Experts of a small language model.
Size: 12 layers, width 192, vocabulary 5104, 38.9M parameters.
Experts: 160 experts in each of 12 layers, 32 GeGLU neurons an expert, 4 picks a token, a sigmoid router.
Training: a variant of Adam for the experts, 280M tokens, 4760 steps.
Below are experts of layer 8 (counted from 0) of a mixture-of-experts language model. Rows are named gate (a neuron's input weights, with its number), up (a neuron's input weights, with its number), down (a neuron's output weights, with its number) and show model dimensions 0-63. Each number is 500 + 25 x the weight over its row's rms, rounded and kept within 0 to 999. Numbers have three digits each.
Before each expert's rows: a language model's description of what the expert responds to. This comes from a sample of Wikipedia text that the model never trained on.

# expert 22
It responds to: Colons, list dashes and opening parentheses in infobox fields like Added to NRHP:, plus capitalized name fragments such as Pal, Pat, Mal.
gate0:486477502521517476562541504494475484549503515481481525494512513524528499477489494523462529526493474512514516499463495527490439538505474477515510529511545545502541500506508494461479533493494483
up0:495496535524532491533511481455496504532525493495458512535476490511516487456535503489466511496518478485513551483523518520519443545487507490516537529528548529526518499494523500494492545469501477
down0:533465512484474540528516503490505481494503504490515522470501509517524522536567498533491502509538492473463453534476529504559498460513509516565475525476496503487465529519461519442512484486511481
gate1:465476519519499495501544498494477494507463516475442537488489537539459523460484498527492532500480421498489453490476481512493516492526488485542486535509546497507470502441485499481563526492504529
up1:537543489488501487480479483481521503502539486517537473493534467488529469530522518497496500526493541518486517516511483513486515498489518472476501461505457521515534519547533499528431480486509482
down1:498494513539496489483517459486509541491567513506542508494519526501477543467465492480501508490524565517508488513435520497474490503495522492512444487474497486495475490518534502465511486509489543
gate2:484470508485519480507532488515500501497516532559508507488529535500522502495494461535490493494501503476552492459523474524466506527516447473519532484527511515538558524460523424504518491506509481
up2:520508497525432514489528518465463491469515516520520473532519517479549541503489511493465529465517520523514498503490513537525491498514499484498486450487448512483516484475469506467515477499511521
down2:506498515510533505516508505526526492499520486468525499510532470456485533495460521484486549519480494450502501430509495537460508502463474529457490520537503483497529537477520511554438509501460502
gate3:469480533531464513519498526494536477474515487496497523503535500518490496511511499471507541486527527508506471497530514518509511488535526484492514504462476491518471480560479508523526512491500492
up3:456474519501467511535485517507524451471488470501520498495523501498484529518486470459525525490532527498499472513532526505509500503549532498482516518464470503523477473570474524516537500499492488
down3:499510498544490496490497505552519509558461503481518523475532460463507516485504501500477532504520476471469523528493546494509536514536516456560497474517490510511514475497487491540501484523512505
gate4:521469508531472485458510526515484504573541492452462552505521504491528506500485492502546498529467507467508482495499518529520491487516507506447480495462519469555500533471516454528524477483527505
up4:498452495504494476460534497529463509519539512497454521497540509500561511498470469473509472488489516472537488474522511533515465518481479534459509481474508505537502522462513474505492472471539488
down4:494510478456512493494496537502469487485481518527493505446478513503472494475497500511498496488509486502469506517482524501516454471468504472519499468488500482542479544513500479500534461529538465
gate5:466494482485502527508473472541507515454500489496494534503493470518473483520482511477504517456511550516494485498531504548489503520477498511494510483524461479518502478527508516530531501517490528
up5:518500475513483512497516554521516470543484486464496498519513509490500516544563494492557480514510508482463469475498502492490509512480495459516470530443511456532536497483464478512495466517505445
down5:537467498488466528540515438564491490510547465486530521509546509482509518538528504469500471514482488484491482500482505553495507548464489526501553505506477518530497480464521488487532460517529502
gate6:490480508521508483517479441498499504468526548525501540515493466451498467522526514504491495485520506489461502525498508535512504450490492503507513454517471524483510483522511538533508499491517470
up6:517499494476475543523501480528462479461499471508487477508480455514509476439514501513467482495492545487510540510495528519473476482522487504566526500485536454496495488492489493490511493528507475
down6:504505536489547517467495491517517504511455529535497530450463503460466522508502516542500464506519505462522520509491459533469456476475486522491436485488510510501480481522478521481465495502511537
gate7:498492473521472492493505508485464516481464496543519513499562531523529476447492468504500523494474504492480477500500503459469480494507474479467518475473539545454515488465483496552516514523484482
up7:526486556500470533520509492467512541505495466528491502540505467444494539553494509464507487488515481531535557529479493537498490500511529504513524512510495494516485496534467483506525527517467484
down7:482480495531544480515477486531490532474540491472494487567518514470524480468504499513502554469503507480494470498496529495470454470504526491529523481500497452505538513469544521521521527491488479
gate8:512469528533475468474505471506532416509490503498460539474502506517499508466517557486515496528506490484518489481486503505537527511542488561499516515489509433497462516563480493492505523526489495
up8:531467526532481475466489478499527403527478505514504516522509510486521532472509539479506495477524504461544504474492525495523508527511481556515538533489489478486472494526473493477515529530478484
down8:494494473505504510476464485514484488499468527505530484507540495487492453517454514505490481477486521515500541530462483499492473461489509476476527499491543512463491509470428456484486496493475520
gate9:476480522510509569499505486504500499530517543448502475529480476518516535484542467477530533499496544516432477514508519506509510457507492533527527571489508502505491521531488498518541446503516515
up9:525495471498513437508501529479479490487473465563517515457517513475483457507466514530466487499484466497572516481481480506505500510500520466506491427490493504504526487479517480493480523499497504
down9:498522522516461497477458501521453487483493499498499464517557528475494486471492494491510505485495536473500494534493502480501531476552461487507523496499506513538467543499516495499518486489480506
gate10:512487562484500532506456523460508529481482525463484535481503529481510497522518509505515515460495484494524530539503503557470481489528485481486506473471505524468520524545528505491525505497535499
up10:515490540493520512499473533471508552482480539475482511470494510463486502507498497480519503447497467460523534538513518563494472478506464499476516467475502531455541519528502535479515515512527478
down10:538486489519487504552496499496474533489505533546500516554538457472471546485457481497514476502511494473469505472485571478478470489509523495502453451459508570506511478526538530422506537480453485
gate11:494497503476469472523512467523540474494521529515477521514486456485556499532496470508508490484553502485504515486512480512457461469476482505485492478526488497482468473517537506525514517525515502
up11:481529508510485524517497482489492486548470537455469509454483511496490557479510518535504496500529489496433530541496477499529526491516462501468478456504470493490515514475503506472478428545534460
down11:472497485490533482505475499533513503522460481493547503497496528471483506490478501519491479492494472540491518537533442498467509451519524525474517517501491512481514515480516507483457513473493524
gate12:503484472503507473490489498506502560525493499501475518488525500464510475475480473482493509487489512505514487509513481538525511475509493513518530506502496498518508540495500494472549563509495492
up12:461465475501518470459518491475468535541534486456471536487534538480495455473482491466506504524508455515559483488511529522509468492516497485507495518487509505493503520512478525495483537546447504
down12:498511514469495477479486511548470517489523506524476513534447475478489501550510507479535459506493529487505506448524517489516498488458507462560486519523519520516480496494484468512517537520496460
gate13:591483550493490517471534494502533522509506491521525539500473512500475545504472474458459481511505498481518499458480496529496475501520503486507482503490460541540500505513473504487522522501479490
up13:482488446527504495539485491555490529518486538502492492504464494478505478535481528502494467521486485517472493523532532479480520496462469524497546519496448518501532501543504497499526438523540486
down13:484537439503486502495527464499528468513476518522532491530516495540500516506522528455521518553494544473504507499497519514495471543526538525491503502475517475516453440534496518540510499461492507
gate14:512508496534493503520501515521499473453515468442504538512508532500502501502530511549493548485522503469489524476474473491452479479520518518507450504488447418478545513497509486516494514491507495
up14:508476481514493484542520489535480471457511474434519506520508524497502486498541468568488524467528515471484535477487492496461472489509491520509450520498456442465556498488534495498477497500523497
down14:464507498521448474532491521513502495528527478523485470529523475487496491532469481510478493510482495496501507539485529508517502489501485519527534556503489477531477492458542476483498487507473519
gate15:492521531539502553492482526500484539492526567501544519489485527501514511512501487522467499463549513487500508473533517522505466533486452518528523509524450513525498500513491488471523474489497469
up15:509509531560511533530491495472504492491518510508524479499467489513494508491511490494450529498531517493471494504492548509507470504510495499549494501548482494535483498536525529464538486508517515
down15:491533512507493478543488507504558489517525484500551464539486470549470519477499462520518490498518475452502459505489533510521510552488485457484516531500464480452539462448489529488496511498450478
gate16:500524488472496515466494473532521514483531479497486518508467507454471449478502478483523486510503466496469471539513518523510514510479500553495507456511463477559539500544507455493507498500489481
up16:496484518501508487514515536463503473524486506506506452493517480502502530521494510546479532514461528518546504487460507488480512501528529446517485537481531488438468503483512523520499533472531524
down16:506496515532478473507494489464466479464499481473479551489473499499526509502509481531509526480511461479485507460495529477505476481513509459511538495507483452479479547515550513533552452474471502
gate17:512514495525517506457463512512498484470536515517486522487498528505510416511479502548487499481485473480536436493505514536490488509516510526526503493454471505544539470519526485497533511508497575
up17:489487522481495488535507506484503522543484483466503447463486477497496537512526510462518536549497536525468551548470486479512502497526512448487470498523535456443468521519483515524485505490502457
down17:504443479500521494494453488520500493492500551503554509480512506489473467499496485506482509506506506514515474553532458499518462510465510535470484503486471481464535478529553492504530514487515466
gate18:492538548523494534521459511440496512523517494439533488499479480501478510524521458498469507473514515496497507538501507496548510418503454538528501496559532459453531500488480529499528480483496490
up18:496499514539507463519489518455465432533539477459485520515508465534501480473513487514507483501481492528491489485473484540544545505503508462516490523547512467499500492483508520531523471507489457
down18:471486489481490508502494450517496517493466485509514497476529508502546492492494467485509459442522509509521493523502476489481468520531507536490520500528538483498476527538516506465449511509469516
gate19:543476504471500487472501490496488467495494466480505514516548450488503484498494490516487560487523523528507478504533471524498477498487533466503487487544460547508504514525502451462527460540493489
up19:530494521527493481495486513479515468513474512448502447536536492497469474468501530533503542495456522508478519572518452487476523505511491489507469517516480490504506488509556508492540529492517459
down19:492491481480428542509524487509486514456494485528481460483515506479534463492488457518468496539497505517481501505499439504458485492528502502502519506499476486500489471474494475473458493496488539
gate20:505477533537480441509540468459525522495530506482474552474501465524495526499506507511489502504486515522514503523491478482474522509518493477459487487510456497505426536528502496532564494500538485
up20:488526476468511554516439525506494495519474479519500461470500507501472488505510506496522502515502457484461524488470520530530505480497509493510510497488555480503566465477459513506437528503453509
down20:539513534537442511531486468459490503479490531491479476478523538522472526471538483483520580508523521490500503553509517515456472512504523495484474492467483505492484481521482497480557520479508537
gate21:522449457530511514484519475510489453539485503485455486525540551464495483487505555491496459490497511436534491499554509542500493548484510494459482505436479484503501485494522529505490490481476483
up21:490498503497489530532483490496513533460452521531536492499488503536502544502530469499500506518517499517493506464488499487470502440514509503525506499512514516495520512510472504504448502476463496
down21:513506511506473494491482501462516490474477511482512529486538538519489487447484498497454531472536482474494537458509504508471440519500478542462492511500466478457511486496518516533498509459506512
gate22:497488490538497476510494483509499470515448510490487498519503551524503497503527490499546462486534503506456513479489520481485501468492456489511505466517494512493471468449508522494498499530512504
up22:476552489563489547468457483510532548494457520507522470514509538508536457515478504501472493530487510486492478463507472493503480505520495498518480507535535530537493502511510517491458509486510552
down22:523513455477549464529456483460489470499507524481510518482543486506478526482512522512466539517509532526482518510527518498469544480525467528505520494468454503528509498523500501486507486503544492
gate23:520519531500536526537512482497484467523526505502490487476482499492484539507518463486504493494498507505480490495491490488531515520460515529520484503476504518464531464474527551507524497509478471
up23:467522461473511479523497489508530506490488554497497499471502468508450526474488506461475507476491515504510511514491478507474463505509483475478441478547522500513502528481477510499508493544511435
down23:480516469506490500510494504561505502516508535525530474519476504514497521500498491506488472519523503462505516505493490484521484480496499486499468483538528503486528489547496481431478495479511510
gate24:479489473499489448492468455551508486484512524500490534480473490530481476475565473486550476493490479470450529492492438519539486480540471485505485537545485506486504493504525484565479510516506499
up24:471488459515485467505468462540484498491494523484535542509468495531516488478553470496539470462511491473460534473517447521530492480508469512485510509509469530476530470473505492537490477520501472
down24:489508441421498495464518522493513520491487536513502499502477488521485478501512492533498478512473511489481504512481485523465516528507499570509502495503506537523504501473497495480438490510534507
gate25:534494510532503494502450512514478558515512474467437524465537539513482505474492516479470512531466488516478479482521509497541508467516510443467520522482464481501522497497486523502506514466481489
up25:538479525545481512526456515470488556513503501475471520457546544509497511479469513474489519516473500520490476501496518494534474466542503464485527531474469509496529483492495502490531492491500464
down25:485518483525526486487549489506519491511505473518513543475479464518540499514473504459543499482533460547519496535457492483483508488494492490524519526529536488488531512482444500514474507517504486
gate26:486557544432534509459483485474525497510537510503497498499447550478485477454525466500520501497526539479465515467484528473476483522496463526471569536495520463477522485477516507523515533522505516
up26:530458456553458494525505513541468497486495496500455509481542458539488527539510534489511501540457471528507499530500480507528517455514547459518427464505484496522465530532498482517464469482495473
down26:516460466525484474483466476541472523472506570488487527495514540450520490457458493500500500481489527537497518504514520481480506464521488520532504518488520464495482562493472493506506503529504496
gate27:510509531477507537489508492503457498533519449445517504503499505509475439486504444502488525496519489526470494498524537543538503479466496505467519492505472511548535503537456504463493504516502508
up27:508499523470513517499491487510462503509501471479513503524501491495478441502476441482475485480541492516501515478543527527531491482458512511465534495504482513537519490528471526457491516517495494
down27:501472463514469493516535488527507482478502474494568495499483442452524502532497504483520495561469445544528488473467509527511523487510551499533491498538451548492475495499509513454503495490516456
gate28:502474504451496521497520449518507458530476495527488523508500507485496487481531490474487508465520523535524494480513521565458508481464505515510519479476497495436498523502487478480520471505514463
up28:525502496491483550493490459536516468487506464496518522525489474476493452514474512497493528493506533528517484492526505581478506492478523554499477490502477499463480480540474484529545501496496453
down28:483513550419532493480492480493483508509472518485512464510488474479507495504517533531472519534485496488582503473497494486462545535499525492506515490519498538499519468489499502445504514462485531
gate29:522524491547475432510490464479538508495527534509520446496494488485498513482453490509500478495483501511485509472500474460460517457547518498412518505536517515507512491503518481501545497515514486
up29:498492516446524539515496540523468502525457468471474539473506522534506509531528518494521514540493512505473493539475530498542489548460485485576462485452477483500493507546490522514455509478503518
down29:506507548538477494531497485468515517505534497500538508489485535564503505495498548495512494475503438526491540507454460494501485500491527512504484517482462507503442480487484492508470481489514515
gate30:477494549529511478518472491487464472518497515507498492508469497521525491491489498506500519497508433515513492481463477574477493481516509453538497522494470536504508516487500449502559529533520488
up30:495481524501509465536453481502448490538470505525498488526446526511545477512492499509495498475522443489511487476460504520502464511497510474539516507478518535471513479470506463483538526543508485
down30:526470547455527521489517524478469499470528506490520522519479476514486496529532480462501507496486502480529529494534487491494480483510513487509489520541523493493446517444451522480525512476456495
gate31:488486514461507454522500526509478486542501496495492492509493542496529499494494531532514528484453486507510468551485502475490504540491486459521501544502507480516471497459543505486514465471529498
up31:511452484488472456520536511499476520517479505519520510537482481479539495527461497510513492466492473504517481538488539491510476497493450480521515539498499495494478488470533525474534458538507461
down31:500525510434505485492508536515514545459508515490494495515491572483468483525536480500509512522501520488497525547534475532493530509502453472440461507523474526502510548519483497482477510512494472